Experts of a small language model.
Size: 8 layers, width 224, vocabulary 8192.
Experts: 80 experts in each of 8 layers, 64 clamped SwiGLU neurons an expert, 4 picks a token.
Below are experts of layer 2 (counted from 0) of a mixture-of-experts language model. Rows are named router (the router's row for the expert), gate (a neuron's input weights, with its number), up (a neuron's input weights, with its number) and show model dimensions 0-223. Each number is 500 + 40 x the weight over its row's rms, rounded and kept within 0 to 999. Numbers have three digits each.
After each expert's rows: a language model's description of what the expert responds to. This comes from a sample of Wikipedia text that the model never trained on.

# expert 6
router:497470538379504501507462516476525534513448470548471504480566454414446593442583442511453497534508509503522461473506492426569479447458500464455487541461504492438530526550430459562485483457468471532584582504521559501453582481493476515533524440398527512475376477455486524448503493472467487564519526498514528523538489457502525494493466555529449544565501517454422456511501521554543528500545524513556510502528524504572521568490509470543541526560491504474544503515457538525477565441522540536473516507517500493550476498581507475501440503533555509492422464450424516483545398504510484472490485485480566504440494491506475508481465465526508541519460499470510423476582509491523496447514
gate1:472474500418548500493507472462516490475496513600499501501480485486424586466518443544482549552560478506516467376501582492512497482471512507422511535472462548470506516533422458493409509401496511433588499464511494523557483531468511502505532488503556518497496460509521445508504507490452488502522566444506531565545546523478557487497472531485486483559469480497482490543528492521533511480483440438500483465547471488595490518468492526412538511483484487497508530507485512489546529461494615517440446513437447501492555489465562535466459497523481502556462512427413455615431496448476508402536503496463514529497483538514474522499499537475529489452500521594476437480500514456529557417456
up1:456534510432488499530474498493522486507436567469511456577534494517472495450492457501583560557483422485536511441536506422498511494496498546405516546507442495430515536584456459479434501499495500499497561493559498570491499474489566447509506557507632536498476502481496525521506515518444460509508499513533504445452457498480477477497453635468440543515520516530517517511568503486530502519484496460502469415506518531478506552508475496502523556523500498495492485480510499511619495471494519488468431522456496476501507498481597556439523487557503484506513466386480392518499464484491562475493479563532561500466461494546498501544499550440467526471491463515465408450498496392586496511487
gate2:488576495485503502532531491457517522497519507528475539460496483494494519544557506492478498421550499502501474485505501476468477551486412519559496490530460615502477491496586506348512499493493531476548526497481516529570501525466487547491345498475515494480505471518499504542467499467513494541556549500477517524497628500528498496504502493480483543480476600371410404507501583466483514529502476503438485429513481458532511528479527581544463490554580444483487500497472538550501523508507489515475557499494492522541509496555489392516484485499513550486500439495517446458547504479550491393509492467471592511491530528464531500461489405559495543563486534539545525516494501509507494492517
up2:485543546399418475499586524479554532470451476501428540468505474458488485484490502568497547500548484575495445489491489456442507466445466429488525497551498621452441488524549483443481447496386495474510441548521552487557454586438435528445503486471502470533500496511487508516478511582431552513570535562561511469557622492485501550514486475495466540480482526466505502533503487504505504500610455531440465451535410485500520503514510520536527504498511499475508578498524609572479519488496533433495499491514551509566504553534530493498458420499507499559486496503473470503488552488454500496502504518486523462499416505457494472457542486560532550479494565494558533499494505504536500474497
gate3:502469519402442500418520578497480482582459469482456468487533482456504470422545512516467509488439508482524454521471581498502522530516454542477497537494395479454502499490495581505477491496353516507529500505580475473528451509472443518487494516445517515534479499482514505538487489503494492499587444517499572552458558510477461480533526509476487495561437386502473500505500495531418483465498528480616490490581472547490496476523482501619540492505508486577526507492417516496444508502501499511504503558524501501497440484521493523483540408499544514550494501501471560394576455545542497477497502481499505515493518546521446497526493485575418466500490551475476503574512419486540504434486
up3:564476489497450475497503499500466476496502503532474478429473516553505496496512531502537521568508478458561495535518511501537469501523447466495504466489459422441445468408451472504483489506446460505552645501496458502489513476495513498498497547496491493532396446455477491505519477532534402503465471483505511560588473498522414532495561428548429514530507498502439497503502519499514467472539519464487485465497495523542468498516512499583593549500453447589501512557393487496425578546434445510496593512568473522501469493452468495516490515500508448493541491520402515499538497502601556533493492476516506499419508593495517543504475512482441523519505564501480393505492453497521508496583
Mid-word Latinate pieces

# expert 31
router:571530494472529514505444533506515524482500531514503535488491394486526560485492499564513468475519492502504478552514515515528461496489597503484520550448508449475499513464408502454489428424441573470419457419535543454518513479476420477534582496476531503512519471505508499433423468529499522511429598514516499549574453491528560476506474527607526536488570520514485481493538559589498451553538522507543468509512547478549493498521474452532530446507528535467539512460528471504505539467482495425465488502516561498514457568521545391502466547603472497436458525407475440546573417485530552491489477552472526540495471499472509494475513545532494513497421503483514457487532463456509476512523
gate0:518575479487524501484498505503503521495487516587511468542494439656505466502534522499487485615435591470484505559478538497503551517504509525581483486439460510457503511450500494526502484522496495424510554506530498509507545501426469530483513488554497496562501434486498630516512548500543501473421510493427563505543464537504419515516505454504488461520495506499517536456480563510451500446541499493540504501514524519515498379455459501526462459404484491508488581456457481500529543559484521515507505507487487439641535501548601490503501547594552484507499500482483474507399532501524492406500488501512508516484526492583436485530492443516532495490503502513518549474504487564529496498514
up0:432511481453484462437519529466552452523506506539473478520527495513568511517496605467506432493467486502462479537515521468554503499486483492538534538498500501479398550482560484432561499428503506504507502483499509495474443492502548553533479441504508570543498418512537463540500548504523485483499512448472521551530499456462554527613484413544474501493461441492604560545509487535472501472501520473571507567527495465562590492455490583562475473413491505517506441505471554517544481499512470463504500548517494420575568502573579464518536545508502494524473472450470505602507505530470500443499506521461498512503567487497496604495447452485499491579460443567474463497506501452555564470469
gate1:492578508491505522626496586599513562481516470405503504489529505484502528499480457478529406513579483518496497509446476439511482502537459503495524504409536534504470523528508507550538497479501500491516419414495508487495613469491531508531501524479518499503467492524501501525435514508534454581480541469538508490499508501597466538467475490520481528502516500453442489453509501512527500537475504503525539610500506428432458499516433495509495480472478572531498475508500486517520517538456503470528485524627518479529518524530536464472494518531497477520485500490452466464453500509494499503480360544423545548455526525501539502509535516508506463433516438480553479372630489505496494597512
up1:490517575483433513497490522450510510512493477511435521520502638427546498494506475509491492471501431508522444476439487485534496482448542523525504526511450430487507522469513488452498458473505482510499538554492562474471507470499526509509429418463515500487633526569514515487541417502499543558596502483445472562496497506515537482492452477499471468461504433477487505479550500535499497463425495446503502503397493460556488505497536497480492495455528504525490437500359551448476494475534408496509528559477498477513516463577423466509492498504517445515492531521437558490518516457512523475385496516418490526500460496517502488414446504524526493535598429505570442488502583503501508561500
gate2:511512401495492499517472505491498556522424565508537497582522434487400504473558488501500488487581489518527494395500494416503579500467556499532523586505533502473560476532503496471500367480517467433507501545551531463497493506444454467527401499489490493529469455488491512484500500416472485481521454500500531554487535500481544416487563495403482509520536507522476516535472484448498531585501490492496470480531510506518501498494521498508489487471495500518499501489475551499502505484523489491514523492481518473428639512493413557484574387500439528523499449490451517486451491476464464502514445530499514510469580525528577490524570427488462475524509477505520449521497497410546382514474
up2:515507506405366487495451528531498490552382500502506493468506451547513502495446488484536493494574461500455453517543434463524481445506526521477514556516509501524461507494506424537500436502502601467514533466543609527511477527457486501595449488558509504542494529455468468532448501552354496501494491509610511499535498494480526500525464516547417470482533487499506470505481511510518479525502476559520547513470530499488531527486516419499506485505488513502502521506504499480541447408515498501529524490527496409505528518454485513586507472462504499483485501509441478484398491433488503499428474506576498515497527505498517505542575468440421468522490439455506404585498424441547542518499
Prepositions in narrative prose

# expert 1
router:536565524460517484522488506477535524493569479504493574520484474503502519491536489533438490529558552447519466548522485500526495469477531476492495554502487459498504563458411473503440480518485524482464486471472535439529483487526465453556529494481531506433474467515489520478471412550458514529467558491492476487535440464543503495567469497561492523526554479485455461485514520535529502516525457564506467514541553562601563463507532472501535497504466566534471438498540510522424522438478523463457558524574516408510495503547500477572470541542490568465489525430432437446587418397565522483562467528425562532496486546392536429483459532523453502526461418493558440471535484462511500547524
gate0:510544534475500489526497507435517547515572495505485523424462532505522498481508495558496509502507470474497502498531409499491520505478532501495514498475467422426470539510506499506500494554568490582491453465473549469397492495507505483455411594546503507525474431500489448549531433463450494492464513495472445473540443498487492384585467492494502529424497427486500586492522536487446495492499495549577404458513519598500511464453572421466514546499502432525464485508451479494488506505515436480511500545645520509530412502502496513477567538507572499495526519500436422492557481494549522555539384502483500512485501477500467523522526515466456509525490402503501500474513512530497569517513
up0:531528487497509493533435450468502502477548486490478472483457503528492501501520496575499479503533504500517462499550423523500531571498589488500478501504500448497428530416493497455502505496532470503478494473478537437473452489500541521440507561515501524500474420565491490522549412535333500472478508469489439506548498460477492496598490438507531524505474487456544570527593469430478497501506483516530422501592518605562608479492519512506497497538507486539462489546498493519500594511515438465476484506509593501501492531498489533504552545482541537394517525487449434501499501499599479555505445442493478561483500453468460498547509540392470496499505420489498465486500497519547559500510
gate1:536524523390487523501501507499518500421440493606477503420483445499436506565498555507496465500510518438506498566507491486502542496485576397465584502518491457505486507504499506550472543457432478472546498483521536557528502501599500504493540491498487516474431474498419406459499454513508509508405498433503501569504505478443492524554496518532460535546478490478475546492533471553421478494667498478498480455473500480548528486495513489499460582525506524511496541465510471548505543501513532492530537502538522479489433514546581498526449526556520475449473542488464485380550488475557502438502538446495518471481471583502495510564502592546487538499509475455517514453534563505501518533511
up1:514494495324496507512515500495491491434474484539501511501498488521470463566438475513507469481504531539529503517499451494490554464439588410463537495498509477457484493478486512510470525454479456499539501516467516516505517497540508534575530505401507503482461486612374432451458494502527514542469500518493487502501459501492533564553494491522481479569495507507508494549552495563401497467541396484462507475556522510567520473463454452499489547510448569518513517516508445540509545501467502483564500560556523446509510466524497497523475541563577562444478576495460495438528458475573452409495493418493500485460489557489533545487490618483480492536500459505561485448510504494500476559460
gate2:508529668499537507454526543502500561518502502512489497500510491454485488447456492505484479455558511500496571513500490403530427565510533502517506500495425506544539483432496505503508454490496485536501543540424498491514504565525500477472504505527466520469461487508472419474487449505477543497434474432479436453515525514456441514573525497531492478512458399516497524574469471513495427526543537645594496482563554499554591521459539519530502536504516476474513512631500493459468500478465498452432536537517456493525493511486485523509501459467566562499564481487538483527576459495539568561494501494500552482518486546502476480458413437498489522548530548499432491560532454464501521497479
up2:479511580503500539493553451500492535494500499572477483500506501518547479520512529477422494490414574575567483603472444433523507489568416500530450491480502487473479496540559553469494470528462484523492505501525489487496558487494416501495471483508482543507491535474496514478488563429597539520471480495455531569514481499502572502488487464437482532497560459448485500486477486451501572535532493575492542498498548504509465497556518516487574466463543500472486493486536516532524490502472541577476384546496505427502465523552494419508468495471506470410407498509379446505486560494492523520464546551524396531527596502550472491458496499620493530500547474439503479509494491513429499504475
Of/in after nouns

# expert 19
router:505502483445561485436448561439480510471482482494472520467517460458494555460572468582492490492553514450518473469555544514537496495459515480498507592486503465508496487509446432554495470462505490449606539505566525517411546460457493518572524483465452530437412479498486532429503511553444499509490504517540539511546443433565490494517433473496464525547521492419416484457487494499562459517533482488563464506587502483529543600492525481497515483613474495520526487542502529501473563450538538498470490567505514482523450510507480495527492497591558502463470471428471499480494467495511460437546455498514534561420518493502460465558463432468484441474500500510552445490532530481600500498575
gate0:483589499481554543518478524484552542482450478510488612435500508563530466481574505493525507567518475505506517508542508591481377558544514430502469503493492524506450582511480499532555487475589527465548505495536487501500469502457496506498495505462491515442513472369487500502482487522514466524502540558497569483525489557429483497500512484493482495512584502501429443507443492490513491500515432574480487503501469456512502505489498503499488500539494449500588489488514490516488517506499559500440537515495410465546582540521470516537499479519516491496467515501495427474457491510419506564399484474504579470537499474518544460506534514437549495432527511485417503500519461481659518505612
up0:489531437518538502521468469500435558437399498493479510462480492509552485474523541540503513540553385566567520500509532579514506540524458498556505572510505445566481481493508507500576499406510551456623491551526489506505467565505444485587477498470411516426501448376501563472502543497524495501516504519502526499552510497449462501526495500500479499500508507496481494506495503468506424495553465513501504467518493489577523491492551535506429459598559498514496471522540481435422527561479506456455582501444496486489588493568514498505489491502541502501528423496456443399415492463499496515482499498483560478565491522489516419483484508443504530513455461498478527512502419487526465510530
gate1:473483477499526506557509500460468511502526496470495533494517501454503506468411508551550494563535422538500502430538385519498496500474522486492406482501519498527440504484548536500497423438556502533592462486449521499463512507469503505486508502517462519499424381489499462502489520477546551510506506480505510499589488465536563508527534475503479503510561517489491547488512499501493517543512464438539440506513552507501464645492500526444481516530455505538516490558383492518544516424499500486470503496496417504537445393506533524619526494551527442446460541434455513565448501469500510419518442468456498519505447497454462468502491480505621513491463481452531472528550493421468498484470
up1:548462491475502460500547540509499460464429460484489500494547497490506541512385515534521551591507363445479544420502478474483502530487510460482434483520523485527456527505478510499574543470508497506596439466501570496442471490475489414528511494431499510505400477590481487513492419515480495459467477504561514576505425506506497496548540483520525511586501498502497496490502486493427496557498491469538418497500494440518513547491477520510538609593511517544536520490462478492535524529464500494465511490505424477538497418533565518566468453506593501508507517535493506509491479485561519383503499455464488468375500526482535498566506517485496503492516487439558507471490545488477554456497
gate2:424580500435485558487499570479547451602510517523491491509587503501528476481598484428492518473505435517519495477523507532494420527408500484446498491544473364443566490551499495509496499479530506487530503529502504465496535556536503525557570448585490498517492466493500500505525513464484493466500584416433593516504554467501496512528486496478453552410587561603492500486502524502515514495514498561528498498491537549520499512498516522470480487553477539501503500502358468470531411484500494529504498487457516448518523534502513529524486368492602485439453505488495447514503471487520501508486503491558514513501498462513496539558549478518500487506475459610516501526478481496493533553486
up2:455550507381502524526555563421434464494566497512490529542452501492550487534546509567499520480567498526491527362491474459500508481489492444497465509589498415546610529578482520519512509490558503471506532525494543473506488496498463545548500571455445439515481498430481495558529490475487497491483562609527514582452554526459526498506490502503512523503514486502482500513628504511499496514567498476488515495455515492525507548545531533564469460483483600456456550550561462567553442510470467479512501507502502418537513483559451447559488437496517565437512524535494531499528500555492430477450488513563498479511460491539535502499467543526506478499476480499580496481537524437500515439510
Word-final suffix pieces

# expert 10
router:503570541443495492495502493474527578516491493460489515501532510430472523409538501496477473468458558490560462515563485443516488465440483445443515496473477428389512509529407453512524490489447474435475512432488562498484521470446450452493598509463481544417482573482513554514471463482471500528487507463468511432522465451544494413517464550434466537525555504481497490495518562557526506486506534502498486479509512463499506515499492486532530523495516510492581528500461453483540572488596508507472539478548515458502450480555518453490466524525520516508456507507471475463501456487487547534478381502471582533382545457515509431548522494485484517472486463372499436493526505455599446536504
gate0:586507520507476487555526500495494488514512504469459493498499489458534577455526503524488521498497507496516428485466499490456486471545508466568488600477423435440601500486497518489496492535479480470495501491504502511490484492464483501501536503507610506454488462528494552517533377503479464494528450382474498509496562484529496505510501502609363520491548595514480613504518506479477502531483486509514591397475500393533508505549428491587476494505497493495531442485509464484509500514493471576488497503595545449514478544386511422536529505451556515470432528571469534503502492552473523499494502503505461504482545445494510512523493497439529493471516490453486408479504449482503494490514
up0:576499498456506531572478521519501513593495499504454502503462460490538598503565508521490547501499503516549402438496495496491479468512498427534495503458411448417528468497517500502496507504466448482503466492518482565492488500432476508521549521515547528499494483486491522529573486568474473507502447409437526521529515466547473519521479488563411484472523530532436519503499570523479426502482487500513574502461475333514479534571446500513511511460505500502548454506508438434502531479510392557502540503590517412499477558425497500569504531420489560462466507519477500519466446498501546494528431542508493504456494403464516485508506484466505583495548507467489448507501465421547491503507
gate1:499511557516459546464564484495503532519382451543506467473491428393482506538502390537505503487399528494529475483556467529587581527477482524494507473492479528446467512469426509499464553408410527481512537484478502442500484360456584512447511511457565551490494482494509507559421516521450503499488561499499502493525542517525498501501486495465474552499500492480512503574482505523481531503506621420481457423530491595454507484500515478479540524489524489499509514498500518514501543556528505537534468494595402391446510484511467528461523502497496489472472509501535486556483500570469507556476495517509527502513507482495552559501479451454476504502508498476496388514526540447520500486483
up1:451565505495499543517513463501541567548410438510484515472486444418486526514521400534501479499500511503535510498498476496573616516501491571453479500484384498380533583473472456521397517460505514497537532524494515484502487490443496516438597493478513546465471476495523498593489528563461532479534525521551476440522529525492457459481499526498490494468496518458553506485485500544434526498500632510511506474571487563484521499467510424492535577499556481539499509496500484480554489494508467506502443519530452441449508501494461503427524487550540501500442457501508467568535442545422587529504486517484518497495463466519571545496446480475445498494462509421475495503525558405510498494474
gate2:576443501500486508504398500503502481493485503532522439512444581500467516495476521499543461495470526490476521531568504487570522491496506512489582491506501511505479504524507501460523471528389444427499532471426518451524496398482571479542478444503528497541484448576506532517475498499406434504500487458502498427552435581501462476502494406471478474500557485404398568502521533557509503455432488482509496509515535515537487499512434500475500514502497456483570579473546518516500569448485537559533510499510602508406505498570519501445398484497492506550483566503477508433562535485566542504531452499486582495457497489492511488554562499494519504510442463532460452461473441501531482491477
up2:583487484450448502479472513506497489477462501505499404501464548464502502478502565517523459547500497402505530507475519433524509473498446508543510465512469502504498509491498511518543511525450473411570525460502481463507470479389565446600502500531521504486461500542488498535494512480415431515485480396490501485535490513516421501493562465514465442457502490464470571500520526616452486437426500489517505511498545468553500500511365543428518562480504517470534540456477521464470545496523500573505490474500582490448526427502520509532441499502509503538492502479486532458541552438536582509518427467487552490438489504488496443538518490487480454529502379575494474501427493490568461449451
Dates and mid-word pieces

# expert 47
router:546499552457580504493512505478538573435502477525498523524593479485521584485516460502481505484508573508544421442539475483582551435474491463455498505413569524479535563566457429554502486448474519507488545504497544531505595512501466542507509451441540507509483519503545513457481433469449468525480546517543530581512451472504525442509481510569518568529498529486454442585436515507547491524515488538533524481544556483542579553496428599537541472484491474543549518490543514486465529450516521519470489497448530422519512515629550478495483516471544492475464484485492479495550455463554449508566447489430555497486565534493494485456489538475501533510500430501469420482521503464516477553532
gate0:518500543500497498512503600500570500515506516481492513490578565524403491492440456501460526549446499521569509438497485493515557493514406447528456476510500496476487611498493455515470496539567527541554515502522480549499541498490482495598537512500599497519497574517510463485551491538532490459505481517604550593470519471539514501498516554509456495507446527453531541508513473535525459542493510452494512428539484510497526584512484552583616475524551517498554476468506520467480457391438435507488467484497498439490491469559502478504504498479497585575495554513464521504473506505500435539531490564525592501507562493529530532497497454491495490456529499493495428511475536384421513526506
up0:574435505480507541509491546500499546506491503492534483486496459502568484517464528507494521588461569488501512504529499462502506447489505524450541476541505452572499482474491556501509520498571490407503521551526516498487549522500388553564535480527494501463500561490519510500460493475444470470524521489514555595459500473506448501513561503498440547523509500507467463476494485466497505669490507471492511507514513510501593541499481560503524500501500440501527450563415410496490479502541490504461527454499496569508558511540571425511504497422500488469458536547521414451567655436516499436499462461506506510501473437535514459529472577480426509423536474499573486473504498538481494562508
gate1:557499486425512440486491440497506557476492464512525501446547469502459545546555504380585500461498513500494443505565491465548526527501530441494532633474507497501513500497513494481476503475535478500513421519443502474557510536457582520438475522425455478483480584512513547528502399440460511490466563472493502448499532507395508523562476462578558560478502503489488500544415499491470500494532503533457503534500491502479521509411470559477489499448489429556501587459514481470510500433512591567503508548400489482414514516508496517468538478503571500498525569528539422499532502410547498534549477454499508497463480518493562495471480484493508486484519496486501433469542498534474537563501
up1:520511458470499482493491432508497504458499500488566489517542508504500525548541498459564505451494516467437448502527494467523500431489510480489501622528507477477535500495491486477436509481502485553536393522439503464552578589462589502474506482439419485468500533506506481509566427436462501453481509508500564456464523459445526489583422451627576500578502452466522501532465484509491490491590504504415491522529467556487499517405425511484485489486443428551478538505503468485516446454548608544503499508449485408478478497539512496501508486538497490499509493518484391466557512464538499482521491396485538474452473513548531506478467491413500494484500461479498483491538496525468503535463
gate2:511442499382593540488527509476502500517562495499455575525534473458523496488527504527510503432479503565495449440494513481451509443513610496501537503493607510471492465504490443491567564482502504528560472521457516426496513477504504512456455584513499518572464417513503499507512509464493484535514447499495460534511514452483513472576514496459473498519507497482471484559489481486458511478488474510506508434489524533506481523507515562667511404461534518463457502476499513541449493576487500441483426519405520498454431474505430503493499459426473512473495501503511498483496499464426455527505498576526502398472537490356506484486455508493523465558473402500517513462500498470534527478474
up2:502495494472488528483507438466518504537505491434500516493517474376437491519601518510516503480463522587501457422501504487467631475522564452500465513432587532497531500445496446485562566440499530532516466551510589501526472502502501517507474581499500538534492442509540426520479506485499500535498444465490479607459486493501476500543517505479516523487498521499503479506514451499458499488503477596525514486455526531502489498490526626527513519478482499494467517480550513515478498480474471468406475507440507462444488466510475497441497399510503510490481519538510466488486508490405427523494494492499506481475559452344510467481487494503508480544498439371494529499504429414495464434486
Infobox field labels

# expert 51
router:525519584493577439516562582479498530443524481491500481488560452478563569499477522554541474500412498529562477501538526506522538426513506450484525532452507467527529482552433470565477527529457520502467525475503523517536560439504526551567501508429489524455468503463516478466442427511496468489491550483553535507529438513494499492496472529525504522530549446517476481462481500520561469522490585570513475480533476448496483527522460543546462420480482507534576487512505535524479533465550537549473553499452509472548437512612595486504462502588568544491402496471499496441523513483561520399476520483413515520470475550447502475513501539516530523513459425489435413490551493483568505554496
gate2:497544551508481528500589536496496473500513379500522506466508478444517490513499661523490527503442417558533504432549515495543495484460500513510496522520495507494629498561496466507496500491494500497501458472503498407509450501460497467525471506575462513452515449421500508507496477546545486424526505477485617531476518577559527524493507494521379414490518492488545476479516537528484474529476544527509505528479475499479453565521537515553509474502530451514517496523505499517513531511530534543496520510450452419555463535509497536477501497476511511582422604550516467542511537511500482409497506534532480510519521509501487499560615428526550434509550476474443476498545499499583511460538
up2:495533496553494513467541526487500491501565376511533506465510501417546471543489603550487554498503490559551533424571526478516488484481506500489494498512509493495549487493505467439443556520495540507518464490499510431559490502457495448486439500523451494411504486428447486493481499545526441420481518475499569522464507628555559493502498494551434444484537505489532498501498507498523466507476571494534443503481485489441477502545578573521505438517536450554593525519524540502507536449508500574480494495476440500614404554500498500479488455500499478511435606563519403553488472501460501387506493501509511489469507500499502469498505450549540423497543501443458457482514498493529499471480
gate3:520501501422500484508500585496535493530428614499474539509549493516607558498592499455570503478482490501546485492504511515457544517539577462441561501493527559496507487489500532561499543491487492566433474477515494529503493469413562526499543527493566629495508490514425387542489449513465483506393482500505560512495478503516486499505504508599488526475505480517463534557494487480490493460496502502486507466510557419490488491504493523504455481516523576472469515440504598536383493495483532531433538444486521500474468555464544529531493464537505493485470498501516441498499521490595503501453500515462497500502532500486472553571432534493534507446422460485507500495506513507481545639499
up3:553520520422489505507515555499480510621496498482474517506534513562553530492563457484527498482445457499610546488505556484500539579572447459393465492461516478471500461470420466528481505528497469504499460486530508497506502432392501517508589516474554590588488463501432487498490496492494493476443508567497599498496475528567477496520501521571512533498502439532580543547501493482535504463501468534514529448537515434480501499494488479491488508504500484537455488491449518535390519500465515500468570490467511495480457496469540520543506449584493455494536450483507491488503466521570506522436504463410503481464499502397492531549500572518586501408570501493492502508506483502490541590538
gate4:503549511514535464494560536493471561466511453493487528488581593485526462422526503499636522476497455504509503501451497455592475488489583439461497495470493509502551502501495417592429488488458503455483450488505555506500490541494519526497476562414534468589546497517532539498510590477546514509459572462522534449502422556479460490472451578634498577462540519567422567529480501554533504497494521502469479535457506487528496525464354500522490429500564523461522492488491465533473538540523482493458537537472497487568520481499603577497465504498544507517500512499517502501501512498541455482496515500455478475445497559514504499515505446486467422521500512440483509503524509494499500538502
up4:493503510498536512508513479499499484475518411565499513495530559513501446369547551502610534513507502539520490512502468501502499505498551456457590516521507493503542478466490505568514538478503468485407462475496509440502502488504554520493496537494520502534539516504496554514543636442455548544440553519510511460492477504497538481487439525499505569464502523632454571510485472504543443491491509507485462585424511550512448497399404499526468476497662610500473504520490498581493566539481480508512521503465509467552503501504580523527455525512600566518528508546542502543493532489498483503477522541507429484444464562515502502499503484486484451512492523481481511489519499493500558459496
Section and field headers

# expert 61
router:576519538434592473544512560483508484469498487510495526513521488467523542457503521511527498508535539462534481496533535464570496454504530410478584500414507442479519526516459398523524557503507489528499431460539600472510575423465560483471564491487541516550497504447550512519494455464489479508448565497528518503513418487497552452545502477565498503572531493508453486530540575522522480516550572537548516500536491505562530507474449482492461458556539493517467514531504438532439562497475537431506529483515503436469474526579548443579432463557535530447473465484463434482581462476547538519478476530454515522476490484468567490540482443531519499493382471497486497487515498512478503492613
gate0:493540519439559490553545473498447493508530532547542488553555528519627555369518502533516466514510552515500493439523566548557486507495514506485491486580509560497520547499493575500481502556541483431500466501539506613500534428467415520495509504571516558474567497453519476459515531506472474500489525505389520443464513476498551510524514500508547507556537512490428487576516537502556493504477395509608505509546505512476482406475437503500466507498507521487454425533524529526488500500447484476507499491488494504540437515507540527467488494538565441498400467443475536556466462464468498534487499482490504533500565414499527482442476398496513467450482500535569519502533515534464493500501
up0:540534455505510496509576518456470459449481507464501504530495510489553488494489510488472460597524487504507489498499532571511496569509593502509481502500496529518578500436483507461498494598565538447498527434517503499471417416506478498498599535576476567493526467508480524506524558542501504483442538513465526461512493546536542482500504507465511501503536509511575485535477534517545448570500434528512478515571500515511426539500482474397494480481501462489474458552516501506499541530485386497499489478509462513529497507477501513543522543504522477347469437403364498511492553499474456509477500500428460572501505449546530491498413502427515495498600470520526497508523524468408459543483
gate1:432533546547467541519511505427433436559518455357485519513573474489499450488579634495523527493486493473481538421506418497557497414474531495501665507432477445480475479484507505501494487577483458501490493511504524464506558503501489500536571571535485551536497497438515460500489569489542500498500471530518533476514483484436502488512546499498499475505512506486514465544500500463454499489537527504513484426497481542525518497370498502469496492557497463561481491503501433510510508523527521484421579518525530511523516524538425499571470466492517457442494463552468492495474467446425410447487425561406484523502465463496496497512500533484443502550502511501483500550496514495529546501533
up1:417458517574477506550579500496442478548520482441500508518529454499504491477486564497651495527491488498472539463535515509641515445502498541502587497511519491419524494493500496502506464572508475530433493516496498442524582473491527418574533542445490500547509508452469461506486580513507497518491500566544512483520515453473487489505511521496486477594463492477471477500501426483514501445623453505487502523476436515484580535512540463520501501503507494545462495521502469513517545500508574482433600510531480548500522484532501525536412464539520519486580436516439503521524439525436429440499457531403484472513442461488488541508499582554442546531480500505515515513467547513530503500524
gate2:558438504497506514521500539535465467611533444459498480506482489509529460462499503475562500558518535469491499502491490509481517493517514453513499523459541491399500450510445499479480500542509542491487473421451540466467539481502611496543576591468485493514492533494500521531541507478461455493506530553445511520490499466453548500536496501540493506557507511449550467570436551553527473446604503439527477508504474580551476493364501511566511486479499451493474532537476440494527526529446561501435507516504502444421535414518563506582388520555508577491560428512503497467576431495543441500461519463525485526500412462463451522522521497503481461468458495467523524516481489499437564499522
up2:548412490512506507443566577499456443557511488519495495548391458497489494439544547584500488480553570444501500489548530511446500490476511451490462474548528458425481461484520469539541432487470500486478483434442579560501541461460509488520605515483477539477523521501596426489541498472450477491464505509380444553485483475471540502499493511501564500528561511470485494489504501491450491453502521501510503565473504614516486476469506481516493539604515496526469483495495458538535560513425508500505499505486494543453559489559515474501506533616489534492498510576508477474517500478439503447497500510524544584507481455458406500515406499469502519403441504467542511437481506521504532542491
Coordinates and verbal prepositions